config = dict(
    moe_layers=[0, 1, 2, 3, 4, 5, 6, 7, 8, 9, 10, 11, 12, 13],
    norm_eps=1e-05,
    doc_mask=True,
)
Below are experts of layer 4 (counted from 0) of a mixture-of-experts language model. Rows are named router (the router's row for the expert), gate (a neuron's input weights, with its number), up (a neuron's input weights, with its number) and show model dimensions 0-191. Each number is 500 + 25 x the weight over its row's rms, rounded and kept within 0 to 999. Numbers have three digits each.
After each expert's rows: a language model's description of what the expert responds to. This comes from a sample of Wikipedia text that the model never trained on.

# expert 43
router:493507439460522487499516511519490507499530519515528514521514510475490509483531497479516521534482510473556500522504535488481442500481492485481513486517496562491529498513521525545516532511522475477483481497526486509474457541527522501523528474489464512482463509483498516529465491500515471513468536525503489537471530495489559485509464502507490487462495512502530463546483513480477517539527486514480502469520502499498490497503513484512470472461535569541486456505487486477484529506533532497489513522478504452502464463508534509462484459480531541513469454456471537508495454534496497491
gate0:496490483478477486509485535526534484528526497496488504505538538495508516505502451492495509514506494517536523463487498454487507516523564517540490470508487499550474521515510471518480523481480485492524430480525550520511510460479464501494523492471473510521492517491496490524520539472490486498477518517497519441529542461489500519518479489502516514501463516499500537512505441474508516519489474535554463490519500456541511545476521500511452492492498486475473502507496514528510465517463461491551469479525537471519478518464519495473473524497489476474455458506493547478535524484479523461
up0:511529497529528497539465472492484490509487478514527465493437489486502490520504501508490462538508517490493472467477502478551481528503518486455497508465486470520538516521537535503504473487505548503535490484550469452462524489499533452467501481464506521509500561522527528490499498443511516453545489441487466480507512508503520525510543538474507516442491465520523505489533542503535488514493519488513478530462484500477512533519459502519485487460507475490501448516491508534480516530500496506510494524471467509525488486479508519509516500492512530483515505466510523469506481460507543537
Description: Capitalized subject nouns in names of organizations, operations and titles, such as Software, Racing, Love, Force, and suffixes like ology.

# expert 24
router:520479454477484523528492500458487494505507496530461514532479533486496505501448473517492478513515494518467486504520529483529509454513535465471514514512480560502525526496460503508454537512495489499466469499518515514476531513494479496531525479506498527516444474528492488458509501512525502511502479513482485513482517468495552476465508486516528489502509476530515535483520500449437484494499452519471507499466511460461486535496468507516471479494506542476498490515504500490465525511530452497518489503497498504497518501506470534446507499502511514477517470498371494495511466522492503492
gate2:506566510486457505503480500479506484492519473472495494475491536537517487484517483497549515540533494495494527438533535507515514526516486491505511512520473441490493471525522536488473542531492520539543446501486545512472516516519518468523509511526498520516526523516468509532464495460502468493505491477463481509494502525445511508506529512485518482494456474513490506503501501501507495480507514532483506544513568502449500497515513568503525483466512471526495485497532549505482462526507471478489503555503509460504541450496489546488498507509503524506538484462484519477482476491496538497
up2:503452514492503517511527540494516472510497505507474534485525515472471460525506495490475522482500495468490485545559539469520533519488513433485503545497554579476477502475497468510484529466463521482543472503458517494489488495458470505513524498514540494521516439496525521504459478485493509476463482527499512470519480517534503498490462499482489470478514483476553505483479469485481533467476494484520509516530498520467502498509494509463551432511485507466514519491479486496507509474496495524534521486485489472458514484463490476467537507502490520451506517521498488498500470460516471504
Description: Short vowel-heavy syllables inside transliterated non-English names and words, especially Japanese, Indian, Slavic, such as an, in, ia, iga.

# expert 55
router:487522454482503518488501492469524517508512505521495505525471555460520491458471487529516480500476473520458488505496496529527498480488504464458503498492484541487510511444486493517518544544509490475450511482520506504477522532493463510519516489502502485528466446509524507478533534505535515499530481514476528473513465465503537438479518501463532524505490513515498477515496525479465493482470436544507518477462546456491475526517479511523493508493497541497486514514492511510483514489527506497489482541506524477496515495520507500438529514509518510480479474508399495516543498455520495484
gate2:503528502517501515518516476503486513526512521488524521489517499510448473477519559478501470468512546504475520545477493482489479522491529480512552508507507440478509476505522522466528503464488533528504490477525521486500486518482484459454492492481438511489502478487466520489491478489519517517517501435492493510488513483506476472491524488475514513517532504507457500473525487509508514484523498491530531507529513499498528520482500517497506548460476539528575516472517525490539440478462529484477492526499494467515496495500543482442500505449500476483464424515556503514484500491521492531
up2:460470486493522459488480514531487499464525493505453480489503482504503486525519494512486538520508512482524488447483506499509493527529505549503502479528464514536462475499538473500456459532526475510531494511506480508508506471470468513486455458490494527484554523479490499486504476509478497503492540519498488478486572500519467475519482517500498458484490471480558516493504529488522515548481498481526474517494526519502533543502525493478506443499510450454505494518524445497511536492513470533499547511458468472473504531470487513507492490521513515523510557456484531497485531488514551518
Description: Single-vowel or short vowel pieces inside or ending words and names, such as med-i-ator, Figuero-a, Clemence-au, Camp-us.

# expert 51
router:529503465480450524497480494568524505484547483495487522449486465488510500507528493481492497535517495471510511500527466473556474513518530496488533493518541575468529504535544506524500536537536516483488470502528466516518497530515494502527505492537502458514462497480527514515486479520491516501485539511490484486462499483443490503499503476549540486491481475469512474506493481519453492472510503509505517526527493527479520483503510501494497466465479516520477441482510495519505541500513525475498522498499507470511476488520493508514471465477511515522486436450489476444537474536488526537
gate1:498513490507495473491480474509491538512492515508516497495495462497444511507482503496473482503451509481552488508463478540489486533524497561507455482482528536502540491516501478496525536549541509507504519503542482516510487520470461532506485511548520471498487469481485484520526484504513506531493496489525532504490526489506459505533506469510533459473474530466475460464520511547471510525504562528543562498514503505467543465493497495481445532528528493490545472515481468518503486513494544480532508518507519483445485516495547507501495473507499502526524469475493479506504479484558497499
up1:502527514535497516501494500501511489518556516491509498458482509503485510475511474497461520525500450526501521466496465487529509455488487527503473472514505493506518512555494499489530482455522544504503509531502474510534498485482443511517470478497514463514497519518481493512482507495526522522500500540500505499486473506500459502541456504503507467492495492477530462488545534519481529530500511516511537457497482504528544486507511468521474549556535469513527512490509501492483491466497493481480507540426504501504426478488549502538470541473547483494461460516516470475500480471533461540
Description: Noun suffixes and concept words completing a word, such as ity, ance, ection, iction, plus capitalised Law, Time, Water, Power.

# expert 62
router:517467504496497500511463462456528478534504500512508486537465490471475506524527496508481510507554535495491490515510530514507515533517477488525499452522504514508503469536522492502531483526503497499521527518500457490480527522473526498496534520498513518481514526508512471481460521493431468522463523556503442475533504475487492540481505492540452510530491519488522543505469495499484490477484526480496493522493447542465489479489471507521522499480494490536523506495463468468497565484529529488555530503500521546527462496482483517467471473516482493509496500470484497462541471557478542495
gate1:499512493507518508534463502488488511484490503501465500444492479490520474487493495522542493483518535464445485492491514519491509502453497495456494516507529463481505521449501498495486455488522502485445493481500509496501512490524489488495421531487503437497513530541485493497507493542519494531525471510528504515518512466521471495469486531562543524481505463498541497443526556487511534511504512490502526499513494482490514491509508489523462556523488513493489532503509480472501518523510483505522476533547483456548499528537465453518447488518478501511517484502553481498518510478523517552
up1:513495469534516483476536455498506497475486498511478494506448523539534503461542526524495493477471469544506522490543478508501454520494522482523494545550536485467534515510468512501456479494501499542496512491558530531532504488462487477486476471494494473471507495473544459498504483497539506487482500533502512496503528496461489474506462456502499503482514507504485468507481530483483467482512475553526507477511512454545508524508485518481561481478466503463501546489525526501479506507488495483463526475479464521527494464514466511471468529539530508461508476515511526524468491476485509550
Description: Short English words and syllables in names, song titles and places, such as Hot, Black, Green, Rock, ay, ey.

# expert 31
router:484483423478488509544523498462477530518534471465448475492465473473511486469497511494471477473502526525533504453491547540481490450501532516547507515474493538519462523518493517497536475494479513458511506498487507470485545497479476472487487514459486509518479480509502506477540544510494485479521472499504508499511533517519496496524506503474463498481471514528481519483521550502521496470536490519522544469469512484509510524501503523512519477530510571492465498457486532468500519489487501480540506492521482526485517489461513494501517529492458499504521475507447542446539460486498518479
gate0:478471511477482490501495482493523496496490481477497544517508494491510540546499494543513494541517496486491496512504479471474477493486514487470493517511522523534576428525455509502464483479497524497519507509533484498521482525502481465496496507500475516504512476484513502493494521556498480526494500521486498539447459506458497516494456539524524493526504490434541542518544561514516523491454499501515461466517447523520478498546529436524477513545533502482485546535492504481541497542521490483503492538537496507530490523510488491500527480474498489475505508506498478506519523520539518479
up0:480473469538503485482477505488511493509511573514502475512541491514474542494488503519530520496521454511475543497500491494520484517420455527496513524473486489516494476506495500477493480505493483502497452465473516498518472463481493491517511492497532546531499503510499554499532470494518478550476508496469471530456500486484548467494496512504502548513545539554484486556466481479439542499518488502474474480498479520525454526517501511519487500490491511493542526504488468529515541517507503501498492516503529515516503497467469481460508471537499530517496518542521517500472545474493462541
Description: Middle-of-word pieces with k, j or consonant clusters, often in foreign names, like st-rok-es, ik, ov, ak, Beşikta-ş.

# expert 30
router:505456440466493521491516495501508502504516536488482487472482465477477497523489531474496522487508471489534525512475497521455513505482493496475481489528497553512508520468501483532513493496484497473472516501512534510506482517529476466476488508492465497460424498520490480514510510515516496513509509514530523554478501474534509501511468488470514488456486498489540477540499511494481477524492485523472488474510497462468477512536531500505497465496467555512488452507472515486488527506514492506511477534471534472514521491495541476465501490431527523458477472461386526517487480482472519485
gate1:481508461490519491531514486484551459489493470525494468498515517493497531497523538509524456534451509506505521523534510530568477526514493505495502519472525461502486493500513535490535535494451517575520492513503468489502521501528550493541466536497467457473506528447474475461499554541473490517509525471491491518480464488460495511495525473523513492481532523498492523467530480469489506541510473502482503518452542522476543507491496516484476518466530500528504494516478511503478462507499458490488511473505490462516515493512537525452493522493533497503495520483557517487477508504525481501
up1:513478481497471500500472491489492515481505489480526495522505503541493519487461517525460496495526474469488500495527495505561512458502508456493499526495506535491462492529474506489522531475519518497542466505449466519503531456472489526556463517525500480514492495507513476468533522509486511507458499534496501505518515487502496493431489508474492521504453542495510516521508529512484471494511465515491507496468527494497483443504494499501450515503482570489487490497489473491484478533547485506567518516517530538543522500454518459501539500520523532505517457485422541486520472483502501524
Description: Country, city, county and nationality names, often in tables or after in/of, such as United States, London, Nottingham, French.

# expert 35
router:508486422499496474507461481494486518539553495515462463492495509475506499496481531479499503536512508498520501484466500467478494494514507504524507488493509521531467535495480487507524474516521503485484496533521492448461517484495502499458518532460483492519462479487510489478529506496507510487473461488510507537478514489537511511558496518509503503480495543489496469537531533482488499464508472519469529483506491479526494550506530475523493485497507591494460463510491520467491505493509496514508530489494486521536481523513474473478503523461507493496486461466384520510496462514458544502
gate0:503470485485502508480498467499507481519458511465478486522462497524535537547488466458476491501489530506479498508529486506498476471516527481544531480498450514500479520468545490453539521503493499470508522493451500503490483568509523479479472514539498464490519480474508495488497528465489484514486498509495499461490535471506503515542478501506509523508467497502491544504557459535551505508516482503483467427542495524505526481513499528501509499498467480502484471494479534494513478487444505477458540507529563481489513507483554490482463486458522452507488469473513452502502495481483500486
up0:490522493510487496556553530459511495513520516452503472478541515517455497532504506526487500478520530485487521528505525510481542519490486454486530551524504532486520483540505495499491499501455470466451459509504490496492568480549521498512513533470474511470474456536484503494507535494507506499504495470503525544522525502495505521460529499481523474501503469497524532524461532461510472488471500479519510536510512491554467494528470452486519537517485506500541504484526497506491461490527494492541473496477456485533517511512483489500558504528478535493498524494481545487550485488531477511
Description: Capitalized first syllables opening names of people and places, often in lists or tables, such as Mar, Car, Cos, Mor.

# expert 32
router:472485484473507528513540494509492518511522520541503501498525471487503505522471513493514508479532500518541476514511470486444507484498473459453483473549491526451491529488502473522495468485490464462463457441459520551505484494495474517468497529510483511443477443490542486511519481502518474510479547535480483533523509468495485559491527472528494489503497490473473574545457501509488500534524487488495474484496499502504483508478493478513478501452522509530521468493461463508525510493508501512505507512495502474525520508511529529501497508472497515508479500451442542512465463489467520506
gate1:496518495503502486446465469532486482527538503481505548503502507454493549513469520492525524538484530508465513491492511526495529444479498530485563500530546550493514486504503512542489486512506494457523456492531500537507489519511523504513501513461524493508523467524481521522506478485562508525476485503480534458504526510496536488493523499535563468537473534525504488507486504496480518502456529507469484511514465484543495450494503484493464537477458466464480487470478463510502468531532446521560492475503520506501490512510469495479488494466466502492469506506483533502519493499514499519
up1:535501481515467493507512464454474508487514501489470485487539496545519476503461479521529497490491491506483487508486495503545515487505515480501488476480477500495467483477482456457512532514482496473493435500470461494433522518495521531471481551524511498505476482489499501468587500485444518502514533483458499520536469517534479504540491462502524557503478477498465493507510515516496515435504480489519504537514538523467537511492541529521516489514464478514517493494500512516490456494476514538477549483489471492491480523542496472533510513503486488530523509476446481474482480495493531521
Description: Nationality, ethnic and language adjectives and National/World/International in names and tables, such as American, Aboriginal, Spanish, Mexican.

# expert 5
router:498469437471492518501506496525494496498529509496473483475493503479495484501488524460505518521506464497549501502473512492474486482464487510455510503521493557519504520465510466541507481507490492472503496524513514483496473517536488481469498515476443508470426514519514512523533497535505491501508510507504530554490502488521536482541484489466501479478501520499541489527519526493474503509481464513493475460504506460492483530526550482502503463487480570508482462516494525497468500521502517505525502516457506492518496495486515480466492490460526497476480469475375522519480474506458529491
gate2:506499478490481528488488508535523533470461519502542502500511508496481516490525488490521501513488538491577530502516461508484437507470467448485499489457477469500536513500526542468480523503464498476473497481544486491511479523502468523523491519499485497487494509485455533523457481500504520527552494514549532476506467488465477491484523431519526452528474490531471491500551507506528486534551532497509497522459491492488517448528478474497490509537517483466526475462496478481481516503505504468462481522472530497461497508518491499492498459508488505520487486542547516464501483469503487501
up2:517489514490502526493464506523479481522510487503476550482520444566499484494511535487463428491478504459483507519523509481515471485499485529462497486490496490498472484492544498480467524469494481514482466459547476562457514512512540514504499529505527531520506496476494467510494529537488508500498518518532491518487470486467498514500459477504531539532487522506480519515527465494540531521514470534522480476474495499525475506519536507528481534497470483485484500506480490484497469447493485520451491502520458497492465467512445458537485513468447493512482482451501536468529543501487502504
Description: Common first names and surnames, plus place names, in bios, lists and tables, such as John, Smith, Texas, Kennedy.

# expert 61
router:491480493495504514478509482503465480495514538521518483520493461477470490461510518563530505537533502494534473501504510574506503483521469488502460496497489473482513491537516512482503514480512470535533474483477490481450497492514503489502510493509501495458522529492543468474489526503472454474492522477519482515492536507476501533472498516533504514508524525525519497487552471475465476514474548492511488503519495538512507499500494544465460496513497519524539480491462440432507538437532513489508536509516486518496530485521508473508502474503483541514541555463456528494500455535532508501
gate1:488484470506525456469496517471521540462506512486474480548528546500532536516509499464510490508484523480498519512522483510530471515483485466569532522510501516487473513497462512475494482487511500512453467543520460537533505509492498544509499473463505433481508520463440513493508479511531490559486491482536524487475520526522515503484485437463506488534496497530490462529497494481471502464519503453455551484519490487463537464514481535488466515508511501503502524474506514515505476492508497529495513481531489502479505523489458498463460507494513483481463460454480495520490504523478498527
up1:494507477502519517499479469478494513520522494523484521536509517511466517496549490535546521477553505494523483494467524480500521549560530527514480442507484503496499473486513509533505478547485484477561502478501506476519507517501517462467495446508486501506472498477541494524497514468495513525534466508481467431501444493504520474546526526510487518481518503497523507518479534540516479522541494517578470506507504533517492504507503499510505487481521463510476456470503527502525504520468568523476468478507531475533526503465495545480486473541530495510487497523471517505499513495525508499
Description: Word pieces ending in ck, ook, old or oot, in names and English words, plus place-name parts like Hill, Mill, Field.